python train.py --n_layer=13 --d_model=384 --experts_per_token=2 --n_head=3 --init_std_o=0.00477 --optimizer="muon_variant" --decay_fraction=0.659 --decay_shape="linear" --doc_mask=true
Below are experts of layer 5 (counted from 0) of a mixture-of-experts language model. Rows are named router (the router's row for the expert), gate (a neuron's input weights, with its number), up (a neuron's input weights, with its number), down (a neuron's output weights, with its number) and show model dimensions 288-383. Each number is 500 + 25 x the weight over its row's rms, rounded and kept within 0 to 999. Numbers have three digits each.
After each expert's rows: "comes before" lists some tokens at least twice as common just after its tokens as in all text; "gets" lists some tokens that make up at least twice as much of what it gets as of all text. This comes from a sample of Wikipedia text that the model never trained on. Tokens count by the router's weight.

# expert 17
router:522499484497540506476511508494498438510497461500503512469475493490524479481513504498480507508473517490510474507512498527493513513511507501507496507475536494485537471468509499467503510530494512474524513466506509478537512493535525511527510525519479493481514479486495487500464505490518484517
gate0:491496460520464473454524513508510511539459513504530484530495473476520497470527553474487486540479497503511554513518486553486490504491529523461552497510496492479509533511515481498516485517494500501434445487483501505494521483530474431489496467482506464521495478503497488506473516516511543489
up0:526519496492503539529501520492527490517484474507524468498546521524480513453471521495463510498515505522475450496483455476543555472459472494510488519466464484526558494492492516512469505508505508496483540510518492486491538549478526535502494503497504483521520500484487449468490445540483537474
down0:545507495475478508462535450482529478558540466483489484491472495496489490511497481542500499479464532523510525482491509530508458518549531492498463499487510460503501545455524480483483452517487499534478545533514483517503512472477489451539508525493502480519504535519541489488482471470469504484
gate1:471502510536511494489513476516532561540537541481491489552447513480527529479498473504527452494502488542496469493539509487509502522508543539499466533491551531508521425512510556503536526521498499514465507547485493468537521492523530520532526524499492463523471499505478476495509479503488476519
up1:455518468431467514487479504483515464491459486551512471535505479514497505478488514527510511555522550504485457495532543500510490459517506514524511507478529512521488531475476475494503485516493458463506501537506457550479488485447500508469493503486489547481515455487500477496507506520506514520
down1:543495511495458511450521514528420472525466472504523473518501484520485485508468484514534544449525552478472504460472537501508471488519512469517512510533528522502498489527456520554511474481465523458489522524501505496527516475456483548500446491506527552475509538507538485521503464492563506489
gate2:485525477528467529511479461501483484493509555518489519489479505498491471468476514503535483499497492534504553515537501510515487554514464521475520502507500477504496513460508518492476494520515494523537512456538520499518509524496512502509516459507473485489478506498443476479509490488491502464
up2:560532490513497483498508502479492487481503495510470490479455476496531493449501497489565558503492512477507508502520509502514512500503521494517538449503480484530486542469465529523480494507527471490503512468531491510477507481492465522526501518482475488499524470467482545517547497554513487512
down2:546476505512469509457498514513541501526562522504558508515543474498512489514527526479504507518522514501485511494473514525544506479431493521515511506476509505506493492498435506515512480449547474502492470468494532529476501513472441477524498479506506512546482550547541503538480551472487497473
comes before: " the", " to", " a", " in", " on", " his"
gets: " in", " on", " at", " ", " South", " North"

# expert 25
router:487504546494491459485456502497511477449510492463497476537526464500527526531483520500515499447525479533522512478448506565511462467505485494500503484522473497553493504516509504506508486523508497485480502525469484508484491456516510466493518517453502478514490493495527494494501540504451543476
gate0:515499483496505507503470514511507484475499479515500532521489518449495513480487522447519491541505464517512478493517495466518510547503533533492506521489496515520466488506478507510485469512508540447505506477465519518470524494536491509513535509500508521490513489487509497538488507498503496463
up0:485537485478533535508472502500478483474493531535501512519498448549494547494540493514491512496484506523452488505507452528518540526527533486521486491505487476501515497505476494502496492539501487484504473443485485513518513498444503508499475487504510475497535500507531485498494534513516508465
down0:517486496505510580483524448531474501521470533534456527537501458521515527519529537499504483497503458491515516520538490530478509519513497476543523490489496472511515578506458506526496476433461533468509488477494462501461442506507492511522492492476485506500482478508443474539495531491495535503
gate1:447483508478527527497466508496472523495491463506512532499487516469508570511535491487450493492485468512511512542509486519515465499489498488516454511469500470423498499497469502484505556470516537513504499479480537487486423476470475476497509499527531515457480510522481486517555494536488516537
up1:521475501487433468468459508519563483453460531503514510507498500543459482486451517486506499497494499496540479488507508501529499483519509512472496488496499507492507515530497508550458470517492519496465542500497498495520505554518495488477525505495469478508463512522555500587512498540510520447
down1:533479503517528500497500510479506471524530480512505508500487527457495530444459496512469489431506551457528510557499486516495520466498483443481518499503509461535461508489483496556448517500480509507441485497469485497528521518458479500487444529475474514465496488474550503488525451514503476510
gate2:481456527529524541526491491512510507473464540510465477523539496478512472499543510534519493511452547452515535518520469495491521523494465483478509515486528466490482461515482569500475529526469516457469495499491468495462515472440508519513475475501537462505545467486481478490515521481509486513
up2:511512501508491512514503544472484497505472495487475513488501529521490494509536532470528478513544544534533533532514498521447505523491530488465433450490500567522502508494511499521472457508476515457509499497457507500495500511516470460487482514447521465511514486519480473535538488520505513521
down2:468510501568540528489482528477459489500508503494498514532482493531570484490489494483518501515477463490550487477469461519533537463466507493508514485514473481473531513519501480496523484496509487466492483495520487527493481565507465479510450487514542549550496504480516457543497475483498519524
comes before: " was", " is", " also", " as", " a", " had"
gets: " he", " it", " He", " It", " is", " was"

# expert 4
router:498525526482492480535507458518498502486473470515475527508461506508479508474515446489480429507474542541493478462522510474525504481508493479522546481470512517503502522464488488510542450521537523465533536494522511507498539452496525511479511508519514530502509518473508493505443533487540520462
gate0:469481498498510473493502513508478447517525479552454478531510493515504490522537521504499484545539489500467537552559479489505534472524504475539509453491482490523527533508492462490471506527461491479515461468493497483525491518514501510524496498538502512507501519514505504514475458507558506513
up0:462500510522503537523503507521469508514561483474473519492534495484470525515503519548514477486492460522485489480469525520510489507520463492519480534475508497529423504491512553509480482547491491490468502500504548531504520550449512485518506510535498525479510509477518497483495509506501465492
down0:517548483489500460490543478466492430458493490492492484476539480514515514468480490534528480494520562506511519501468488506488517486518525474545484478516480493520497507518568538472487526503492527465491500495509527498511525475496493516488511508484477508442538449478505497460462498541480524460
gate1:494510499511514463517482485456445496467498496509481519473507542482507490484525515509529501530467551473531503465461467494439477502514498465482487507480529498518483469483517538497499452498483449553517537485476487553494530489507477498458493470509507502482522513495491516515495482534494491527
up1:515475510524502512470484492471486477513490495506481476505510513540517511524554493528465497499484490499504493517469507486460439489539494466538596505540538496518521468501498573486455514485516488474485496547459517544444463517475488498528534521492524499505536501501480521458504476520538522472
down1:488503486471475501498564514505486513478515477491481467523504517515514530510512463530475522501498507497531484483502509492517427495522534475465505519522542498453465484501510447547505501495473510481514505503505527529500520507509473498505487491507531483482510548511529507499499473504460463501
gate2:493524559518492478498521496508521504446497528556479491487465478473475455448473489520501470514502479487548513472519489492526507474487519534477501521481507468436525463517523519501461451490504483524501489493496485504435483526476449525456468528472501525535527486486530538519514451469481460492
up2:523459464490467505447489526547510488473480507534526442486537533504509531514464581530529536531469530519501480487472489515527535485488530550474504481542516519491463541486484529505480502526521522440485498519487531495502547497482488489478516522534549498481475517570516493519517488507504495483
down2:512529500471550548496544513539518490487473478493493533499490514494509510525495477514536524510451539459463507533494473493494485545524487456486481482507544500487491517486514500530536497543469502485481523500499509471512471493456507490497541494527508531482550489530486486492492494514487537521
comes before: "|", "\n", "-", "==", "The", "==="
gets: "\n", " =", "\n\n", " Born", "\n\n "

# expert 34
router:512539496501500496458488491517527488491516506492452480510490509523477524451463470499491487484449505502482484519492526577522486509500541463516477472474549489509510462458488552496524472512518532486472513496528465512499520550497463510465515488484497496517507429534511463535500521499502525511
gate0:466526527501504490496517513530497491543545486488537498523533507473467464502519512521490489478487475498479502515467504513508466501475458493487522511497529495504531459489533453500515483495542480526534482478493501512483531507487525499473485455477498519545415510524456454462483493509508505485
up0:454472530461471502479525523488501517491491473497501517495510530523494496482469485494466550516515538487475467467486507545468519504463497524536503460504465511450535553498495533497501508505453550478534540504510541539485442504500556502482491513517502486542485533554505542490552490525514485495
down0:518505519487486492468514496493449510541489541509482452482470503487483527557514544486511493455512528513516505510488549487505510500488495490505448494462519548493508522532473543486510501503492543505440491448494516473520479484500489463533515509485512498503508506517529485519516487557493468497
gate1:450466510507468494477506477546488521535453503518522517494522460522522472480471527498461557516473499505520497500492483468514562521484489516512498507513524452434547546487573505505524497517523462475491501447513481480550540524508485523502502530475502508528478532486450478459503498498471498515
up1:502535464524514515528514542484481526488506516461496490494453478470512513541517519515492481445528504476482517499478519556503493469479516516531500527450489460478509478512553473516503487499502491535496433476537493481438492489478494526486495454552463492450539521502525501536519506503521485474
down1:485502492515472517532505553495472492530553475516466496425541527503519477489528507510480479500497480518501491512513478539503476484478481526494502512518455517534501475486546493502486475464503516535502484509489475511484505491535461534531477451478503497477499493511453514478503488532486539494
gate2:495492499525486445494485490524488442481476555518456454480531487445444495466495502502515521502503509544520504502488482509542466484468490499455524509454455485462513492470504482469547499491460482465503494516538512513549490498535541474521490501499524500510472485516515476454449534460486482475
up2:499521509475539508492482488518495547519492536453479517483530514505530469472554529524508472529506495462467523493457481520480513471481506450528527504549417494508529471504459497475459569502500533499484516494508475530538473485501473484466476482480496488505466484477508510490519486504523485532
down2:484492529462498488466542514495508531520437478479485554494486527484488522539572508502529476459543553486524496483486501511477464486472472490515501483505491517528528512472500509469514457470525509516488443542548489487523516488511470528501453495492515505517511551499454478464547516524470518487
comes before: " the", " a", " by", " to", " in", " his"
gets: " of", " to", " for", " with", " by", " as"

# expert 9
router:511486484452525517454515560461535496511448488486497524472526491472492485530491484553525486501456519533537507554511491486456536554506508547497492445473508483510472508535513521496510493452466457494532492502520498489506466462492495474521470515511463503486466549513469502497513478497510526523
gate0:464531501522543495479508511510503491468506524507494503509471526495517519479455479470464522487556521462553513536448490512508532511489518514491503525514477522508463444486474547495522500507509504499516507520558531476498504517457461554502513498503464469523508490498493526462530487556505466525
up0:481515516480534522478428494555489493520486509526529452470526473518491508467499499490474494497475484526448542488457500481480536456501527485547496498492499479495517462494547505517504480502500459468548537504492493502492454513446532506531477455493452511487494505504528522497549522505485504504
down0:477485556479520504511469498494494503509506507463451488493486486495482528499452486516533480542460519547484506491579528502466506490524498508478522447507460516488474512460521508495494531491501480518491494522535486494479472513479496513500550516526496505474496530487520482511453542459451497530
gate1:485451500527527480511503483519494507508511554493503477508556486534538533469490497520505558547475477465513521513539496509505551507463470458494490437526487516560540512463467484480499503537506494533530491517424523507535448520507510502488533516509515499480489514476549467494496484510498504496
up1:480469534458509502510510508511551495519436513533504480497502486522468474505501499490522456495514490512531472503544494517481536489491497495496534522453488534491521468464509540473517471493451512494467525468487488519480501488553483487508485521519479509506509474513445510487513479504446511538
down1:498482501455533461493529505463496529501482511512485482516507494513483488530507559515492528490541492498480495529513471533545508500471490484487516525536497495524487510530518510519502486528467508498532534503468511500505466474543513450472521526478459487511502552516486502511523493509507503511
gate2:479480502488462520495516535515511539444474484503504486472479510535480522501457528505541427545544499495524524501546528486487483493504523465455504508466535498499520499516483533500514527466489517496503515510477472510521530473508483489500476474510520512518491553538484480508485473472486545502
up2:491484470504531524504474520479499493498487511511481505512473480525490485506523534499495483455473521509496501480489487535481531513493490499482544558528527509499486470496479507497494495480498436516515483513495482490473514480531474484502440523564484507482476542483494475479489510492510518503
down2:472525485524528498474481531531494490528508520505520553522534491471551496507485480530529538516426511469516505531492482504484497532459510485547444490514481519515513452500503461498522517486448485528511446516525528502500510484548488492489502505500528544499521498506530485477492504452500500545
comes before: " |", "–", "th", ",", ";", "."
gets: " 1", " 2", " 3", "1", " 4", " two"

# expert 36
router:464533503447527499528506498449533497502510530501497480504470540509443466495497468469494512517504462520516504489509543534483466531484473484514495514487536470468504506493517482452531489525514475490498518518527493521521497471529484503496486508535452506503507507462473510514516494502439501426
gate0:501511487480480499561485521495483512497543523534466530474478517527470484499525494482471494499493426458542535501496455512505483468531469481495541498484480520500530528491489530522505463528479495513519500510537500468501481512485492506543507461505463458514471469516460518507563468479486546515
up0:477486503522489518506455507532499548546483457539517482476517495453523506488515524511496450462488516516516471489521496486507468520484507494458476490467456487489503509486521515495506501465499495484450508487478529538508497488552533487535500505528500527537495510484513564517501492440491486518
down0:535485493513541499461470520499519522485534508483531512529452506537501501525507520511521541526505456537485487463480492514491501483505489531503492517517503533475499500508518483487492510509475474526553489545476474476510498488497487499485465504551498483457510499514479453501506542484484532501
gate1:506490524480473527502490502522473491486515460530517503541531498515490498489482508469480507470526452498461504509484510505534505441493491504495477521500498450506543536476541501465561479487525508535473489517480501525504520478496490485498537482534466505461500491472534486490467532457509524545
up1:508522464541522507478503514453499487486481534540494438527460527534495499506518477485486478477507489506509497499491485419464497499501508462491552526523534520520501471477467516457481513489497514480460512479555535526496519516533587526511501483468508511513495506513521542494526506516442475492
down1:464543520524550493490500495512482494508493515501488505472479505481488529552552474499511500464494437505494482433511495482482504533474489465497498506487496501531483497504472553473493540481540523459514484489517515473487528504506489497476490527495530490500558462504482545512502472550475519460
gate2:487455524496481476529537495474460495471493484480489502520503487520501490476514464506533513513538525503490485509496471456479552504526507498481454507499497504490534485477483552523511487483475478494499504510528480501524454491475494523515484512510553487511526523498510435509548535527492519477
up2:506504522466494493533488515479532488492519514481526509500514480505470546519486561467509497521517510507477493465530509432486435493500530517451509516498509465515501504505496475514447511499505452478463487478555559526492502456520501478494527480484469505491497497539482470522492506479529482509
down2:513507495432494494520487511437508581512473484492553502504515496479509520491479474483511500533522499510488516508540494510500443493487485493476484525477472457511527535508463503530494483556506516526475529481467533545497512499507526495511491444522460542538504483488499511510506496533529485512
comes before: " the", " he", " it", " a", " that", " she"
gets: " that", ",", " which", " had", " who", " and"

# expert 33
router:485481486450548455458500532483484517518504528463510502470505476468480529509478455476522499497509502508513454512508522519476493556498495526492457465493481472497499479480512474470508526528511518471472493508507545497490519448490499489506478496518508485483535508500493494478523461497481503490
gate0:459501488451463515474460532471526507490502489481546531491485517507498473496492485482497506528506457445452451491446522508499525508484538474478479507468530528532491466471505487525492574520501451500483515536508475500517505474491462505501473519476482513517523539533533486494494464495468464485
up0:442494489507545523533502477510500499499482549475493530484457524478525518492550484517526501520462522503508499516524514514502487517477516512500468501505492512508507521484498546495469539531487477447454479459486488526474525532526472480504478490499471526464521501538479496492464535516470457496
down0:503471499525498487529451444523526498493492533474533500493454474537463510505488498493449526477529504539489541496511521488423487478488508511500500519506462526478501462510492497461519443485475530492480513496543518450512507500526467519477483498529506479507512481466564492516539498500486517538
gate1:496469476498517490494498529450501490528511550530480526542496470516530518474530469478519493492501483494484508517476510525507505511491447508486493514497466473470458549516512508493501484481545497519486525509516526489515487535505526504496473504548509442493501469537477527558529530527497496504
up1:507503495458521527500509447459500477492482502505477496490512521493512480504465523490487502523522501516547485498518477537463560482503510532551511503512498492517510510511515466521515502524494506483485479482526512462529475532488489501486467507517542492498496507515477523440527505516481479507
down1:538523525540493527494477510502507532533504481484482501492547518491557479476482497541510496495485508510478503500488468470449468481536479483487482493512547500535505482508487489518535454506512496521521495428509502476486507556482487497491531493491510524530536476501512530523457519484472522505
gate2:537464514551441507476556535469558506495503446539497483480499506474460500496522501514464507535514490502511487505502530511511491507516471525505476508515502496531506469488513442548503513482484471537458510507533568485525507528513479480480493506511495510510524495502480523490492489502503479468
up2:509475500521551464480479505501540542497458508493523469406532534503490512509509533538565498500530519502454503538462495501518506462503477484471479513456505544471536494487491490479483523481506501492510502496508520503537461439435518506510501513492532525522526476459508519519494491484488515497
down2:521527501523507490478481516480498528509484515488497517486521489527473466465484523494441485475491526538513563517518480513538451511479526538517496466470507531432504493481489537494473513481527479496520501473498542567494490504519535478497506537490437511459515480545543479518505506453506504490
comes before: " the", " a", " his", " as", " by", " an"
gets: " and", " as", " of", " to", " with", " for"

# expert 1
router:485501494516530475505508489482481530500476533495476459482483487479465498549511500552557514442488513490470512494505487450508573449469525536483563497494498482460474537514504538492505467474493506492501445495505456496462493551528506475475480513539504515482457512514488526467520510516481535495
gate0:505529495484461507457494513470511565483530484476505517515514489515562524459484504498485490457549451507500503515509488518489499475472474500521580467501560496472502514566458532498518497481492491504492512501490458512511465509469476485519513471511471465484491512515482446470536501534501506507
up0:496510482576512517485498510562453502472519500504513516483498510504532504494503473497538510506488459517513487503515554499480507453490480476519529478537500509525514482474461515470515474516491495470488464486449522530468519509506493506529522440447503499507509507473483475521498495523476519529
down0:533485475516558504470502512520468511496484507500450560499487541493485461517494523503499512511511486546490455475478539528525492500512572465476572510508507482498463508458503487520499466510514507515520491499517534492511529508536482485502500530468522485493544462511487499492478454473518480478
gate1:476531478520483518484517495514536515503509477511502480496553486484523477496490503516505506471447498491503528470517512521458515514522513500496521526480475471553510516528517492498501507449532531493524538492478474464476501499496509494512450493489489480497468505497506519473502511578502481475
up1:546518504489511466519491483515490497484482473513504451521461498505466493491560499519519555495506475436564474512540508530492507504501456517534504519517501507448531474522458504481525487477496491472506477474525507468519485457531416512523500482463485533484497512519499523528545452513504537521
down1:479433492493522517549475500457474509496488513523497499467563467498508470480539481501452519439502523486451516540539502471507481481541501482538541497513507474505505504504493517516439534486486480568488493489502523508516513449544479560512509489501511509515541498527517494470522532495523500501
gate2:500490495515468503501553532471511509460558488508495524510481486515514504490536466493506505558520509489462544501490481478559443492527503467506526506515497514519473517533521514479529495522464529534497535506510489481495490528519502529493545511490519498469508500554487496471514532481520510509
up2:528480543487523468529490489486487497496504485490476471484506508500507494537500512496473535508512485503494497527485484494531521478481474517488485485521529506483523553523456502448500495499545505538503505515471495505489566493468519512513477522527510543514466505513501471480503509489482501484
down2:488518536465548495489476548477494497498478480481487507506463463493541486468526561506508530503507485502524438507529502509496514496493505495498516522515547462481467465526477499513519498495463506486466512499483496496523523532505511513485508533513496509494500513558502504508481510530488475473
comes before: " |", ".", "–", ")", "″", "}"
gets: " 0", "2", "1", " 1", ".", "0"

# expert 3
router:500475481480557531493464499511495488473471510506484451510499465495511500479476499500482526515525503527480489479561489460468556522481451532512511462483484530506484473447518506524519505500526462483539466524536490478470494547504520479515473513540483477549510460522485480493484503510514512521
gate0:507487520455548510484483520506530509534506499526476502525466498509512555475532507474504480552537517491466509484516507494525491524502482482478497526468519460495496488537479488507480500506500472549500490476499476525485516508492494527518522483478537504464514490508476524418509473545531461485
up0:477495529514490440527487476514466525494478491532495505527502493470533516459536509492547508497481473528502545473438482498473491478520518532494500517479497468539527515466482475496522545515534520498485528533457508522503481489509526479500529490516460548499492495490523514509485474510483499503
down0:526539504509493540513461527504489493483501505460498498525483490523471514454541502499511504560474477483509505537494497543502414518473536507502550500485483489459551505444482489499502478498456453530505495527464474457470471491477473508544486513484527500525516546458515467507497522461468527497
gate1:533533475509501541485478544479526497495496508495491506475496504464512527506476504468476488481506518492487522541493513514552484481513534504502530509480506456472496513515527541507524489510517516495551468442478466511445516535503497490504495523537512502497531502499464485466479581506477480542
up1:446500488513480484495508476534481543515520493501514473486454520502514445509518503495484475482508519528461450470494493527513524493503474457494488515501494516523498503514526485494551511480520507478473519545508529490526499486525520525490461501539467545529504519487505514465537465527450494473
down1:540510532544469488460514526486504536515482518483474471525516487500471485539554495537492469507507462470462486489491519492512482501458523484486477471498494549505523515492505524494515514509519479514534484523485470501516494486494549513515487490516506501479447430460479541484490484492524552527
gate2:510531482457478511498494523537476531528461497481491532522541513484478488505455469470514462512492542508472503488490494507493468503543485526489534517497494451492527530492520532486475539475518534541489474492499479503462515458498509482527478503501495536470464488480474492503470519515515499480
up2:518452481507481486511480501465498528485464575497497502503496475520553541505502500494519519468542471476486512511495502498523502464454474471499473489512482491525492493506478462524527454525505444532502525522498522505517488532560490553487508490495527510515505500476529472509526490502500529543
down2:504486465559498468481513507484479487521536482502495466483460465477487501517531499510513511553491488477504535487488484500533468463468550527533454501517503508519494492501493487481498432483501491464515491511507502513496504500515461546495495498539504513467526527472486517478527546445529509515
comes before: " |", ".", "%", "–", ";", ","
gets: " 0", " 1", " 2", " 3", " 4", " 6"

# expert 5
router:497510503486480499517472473506482501522499478502472501497541500508489515512465546474487519526531475510519461492515500520541517499474518448511510480513508502487497501472480513465529474459495534470506454496492477481534488471524556505493492529506499490475483521491523519420485490498524514401
gate1:503495533499479492495502511481488471490469490473477478487480503493497480467501506537540504462504505464477500484495479482499493501509488501496521469537533425542461524536529509483501524493517499506447505567448514506511481532516542494500506518484474489515511475504487464532536514508516549503
up1:507533482522527477487512523485526502520495460476468489474540490453461514486523451502473490439487536501483482508515492540503446463503526535487481503504514464521535493549484496463503511551491519477512514519469518511467517517489509485492533463508488510557469529504458496519471451523518487490
down1:551540451484538501481522507533520483478514464512492522476517506473473484491500525498497492532539520485516493500512509527499459504450477496513529446464460490525556511490448483486517533502489478466498486490511518464432452530494517542512501517489483509469449525527506469474499461540456468488
gate2:514514496533454519464475537460436479512502535505466485470506480493486489466485537497509513465465502516481459488486471550474511453489497483491498492510499518524480518500487504517481521476522465484500472524449498481533534498524499464512476505513506512483472484460498480489519518442510485573
up2:502542456499491448511479481469535503544488469513498478510525515476522457487465480520490517507497501474489530498471518500518566494498496505543475480513498483503533469512539528516487499533541470517461483492457508494462493509472507481527555516501573501511513492432486516481469517510521498487
down2:461497520484492474496463465522572501513465477506504548479495520500486531518519515487523516546548498534505507517488490535488501503528485480552483509504498464467504530492480521495489513483512553532484510475506519452511513486470477510507465479498495489526468477579497461524523477505483491557
gate3:512516524515508485511502501542483540495522522483478535510495469505526539543493455500494471505529490545527476552502501484472526499520507497517466469482519488438493519533502533482493508509502485512544497454487486490465480534542473501499494548518495492490474516488506509476507514448509476495
up3:472490513510524532522522501483477487470494504502515463507514484526515479514514539495523517541507502511518484513470488524557499537512469495517529498517503500508477505513539457525548516525519477506491532513458533531499484565520490444500537476510539496474476500467487514450493521502507480524
down3:469504518547462534536488491456457553489513499474490508526491468528489515480502468493482521508508490493490459458458495457509461537497534498483470480507539505526500491508515545522521464495508504518519516522527479505538526459522469543492487463517458449459465505495525499506444486504511491511
comes before: "\n", " ", " 0", " 1", " 2", " 3"
gets: " |", ";", " —;", "|---|---|---|---|", "|---|---|---|", "|---|---|---|---|---|---|"

# expert 13
router:498514504505491507450507501529518485492483480523492535553465481507521495508543493524514485554466548478525497486511520552496505459525526521468558474501470518548515507486467479485480478522518506516493494500518566523490479508457551498473496484479495474470485537503520505493503514547539529485
gate0:548526534487503493507440496508534461503493492470471524524520495467547469496537463520495530506526518474487467493480471482475532476493506498457518531519458463535443485506495485500489482522520508531480518461512499507506485469481510510534484504497494504493521499467473503481483538563519517486
up0:519533520479488515516505503526508504517478516474490490473522424483492508486514483529503480506521497513528475503452523482496479538507556509535524494528508479492485511516497495504495506453470468501519500469496532499501466500498542492504492519495475478457460506516494493462478527515522496537
down0:466519495511489499493530473491479531526508487477498502512483493537506469489478518459454509492519501500507490508485514549507480493571507482505503528480509537483503467470454485491491508493464495457503540469478484506490499485502509510500507535523496511469454452500486525504497514446546511495
gate1:523512505526494481476520529530532515472500467479483471483476503512483484496482513490482512507505516538468559494488522520512491503527450463479535540486464493500485504564511466478519445464518506502522495463529521445498492547534529520487516532488527499471526518522511510501524488505482508453
up1:475454504525464508495472537481471505487491504495502483533498491495468483485474452518507517465527567512476476514461513492519493474499500475521562530460496518462497514467509466497510552487528472529501466509482517548503475517454495504490469488479495493528539508504516470507500519481536533505
down1:481487442507524518481492465512491492497508516528521539524477499490496533517494505525486477487495484478526506487546496482529534441517492506526520483463443556524465486486483520491453498488492505454507484530520476502525512478509506492512519485471513534497502520472518535542489524535485526476
gate2:504483544504450479499530499548476494500517555524464495518459444502503423463471491493473471519496504505479508534475463507506490467501550536488480487479488465485509485475492504475520516494488458549465501493514449516484492528473472442443442525484505459519495447524507517503502522511522531547
up2:500490506496498483510522467506466514514511502491513463459536514470523521491494487531496504527524510483512484536473497530509546476503475511504528494492522529524517480491517536483517459489491500501501533501506578504497501513532504520539469474483489485509530500483507459502492483528471531486
down2:483557517483570529498530492505487488501523493489479474494473485482526514512504478508525487513522503496501530499495489470529450507444515508460512491498514504469505511487495501502534521490502512518519542467510481522538542443478495549497513527495512546528506539519441520523501504463478458455
comes before: " the", ":", " New", " South", " London", " North"
gets: " in", " of", " at", " from", " on", " by"

# expert 19
router:488486498492539485492490524501460498525477502490467547503440498492518494512508467547548493450458471492528499500499509500558486484509492511458481553517519529463520520574496501467523526533501481503483476465503473484514459482531523478482494497547499495509521496518518495465529500492449509469
gate0:498524476502462467540504444499483489498469511524475462496495524535483492455506522521516517511500478456493494527559493500525491490520510548468478491490501487504536490481479492543455506483518510530482519522501466540500505488441477472513516494487480527493445511471484479517488481482469508500
up0:554506558495482489496462482534460472478523505488490442526484482519495465506511515468525504486435529472507500473529548505504507480506504490514441486478491473484432505506517492497506524527492508529521536535473515472453464472516509459532511497509523512497507482489502483531551486512552491475
down0:479481486430553508476484551489503496479503485482503490503434515499478508540491481489482515519493465491497503505526475502526528463511485471513476489528489445520471521512489501490485508478488484492521518505477502475520491510468499529537535546479476514530512486485507482500489499470503501460
gate1:499442488531515494511529500513483526539487511498559529549495486551473475527492490508508487474480478483483513546525520500501503515538499495499512497479484514499491548544464475482537517481451451514479528539457455478536474434519516539512533509485495522481442546484489550470509510506500534526
up1:537493498456519512424470458500465519475505533467460467486528487481552478479485497513507444499498477515542521496501496494518517539474494489514483486509490504476496515473521503498509520539478424518458510526520517527461442533453548473530486493484512489559504502517546507515444522505497493491
down1:532531528494519495495478536488464469519511544461484488504536530527460516518520474464497511497542510527495521462504518497481479481472481508431537514468516482489489510520540514501467518523524533493533515486556471508529539464500459466506529486539483481540511533516492522539477513477531534498
gate2:475455534463494499480479489462520541475511494513548486506481496509476535503496472568522501471474480504516475512479542495456503510506467516500531538503523475488489525497532551509467493473539487516523436477519474508497483525521515505458510504524517493512475515515537543498552499514479505533
up2:507520538507498492526442500500479455479499491497448527492496466491533509492520504513501509516535509531487514518511518492499486491470463501474487500465514497528501498529479527553504526463517507475482524520479470556493490507518467515512510513482501483519445477497513495490479521496531476508
down2:464542485459477468519501512493508479528472514533464479493493487527525504522502522524545471541468490489503515519473514476514503504505515544512588521522492484489514542490531471495487500499492492516517526544559526484485501446462496496466525484508549507527502513486514476506536509515528486514
comes before: "-", ":", "\n", "=", "|", " 0"
gets: "\n", " |", ")", "–", " /", "age"

# expert 32
router:493482523495525490462526469511503506504502518508458503534516464518501497493500482489461471504467501518480527499493482477476520542473447520511498541464529476458463451466539519479550496517560476476522523515524484558501534509491485486494485510546488501488471497501489535499533478481501495409
gate0:437493512456449523518494497465455545521475552448487515492497518461463533531517510531497515501526466494486465529511488493494477542501540483461502536475532466464505522513502503490500474485508504503518461481523492490514512479506500539458555452476519501479468537493503467514508473500509489501
up0:477507509492476521504506464456522522514531512494527520498540509482518487525522583489494498528503511484483489454549524490536527508493547513500473529496538496503534512497458487500504504472492520541515460467493519492498544506528537501478502505493525513555479470459516481534482483466466514531
down0:541462519483487501453517549508499543483492502486534458518522512534491516544444502480540526444531459521546503526507461506506478521491529474505486489509464429489502467504484509476465539503496533492463518497476508533504511492495522496489480515517503523508464512518539519487539498499521518507
gate1:503495510528499494499499512508485489520503478515511513494524484489521473480506471507498498497499456509492459508473539463470492538563520514457528497543492482509509541472522479486484530499506497490450459492472551493476520507501500504492477524489520523474520503480535508545462530466486470487
up1:522504516500517486459485480525503485488486492504524527510459495502487496498493432479491508467523548495541541509473467482458500511487514480538469448484459491515451482468532501467500475508517492526528513455541519519455538488441453492492509487532500494503482480496506491473546458539514491496
down1:497516486497491548524475506508523498498506481513506514438474521515505534511517508494483510500482495480500528547508471532463531510502519440497518479467494510482498444463480530485475533493477489504528511488549456516483502502509496518502525497489493528507503464481565473509522501526526517499
gate2:492482485482495504476504472549504469505484474535508517532498468449496524492486471513510484508501487466508518525510468477507485506518528506506491480496491468498529488498530549479517498474540519483507549476542534526479512499491512500517503462519479467520497474501463545527468464497484516488
up2:479530503446551508545516542464483532475530480520508532525473505526520488501529507453474501502499504472443482494515452536545441510511513495478501548484506488492475526484539488496506513508517486480479472489513511477521492499517510514513528542524530516480495479519487513487455502501541492446
down2:518543492505447486514441461512520522500518538525529526510503513533496530497484496494484488510499488588461493502458517501517507476529470494540489473498463531527512531476494515430513451507481431471509507448485476482539510503445532491495553490504527522474500516519536460489457528512497504510
comes before: "\n", " The", " He", " In", " It", " She"
gets: ".", "==", ").", " ==", ",", "\"."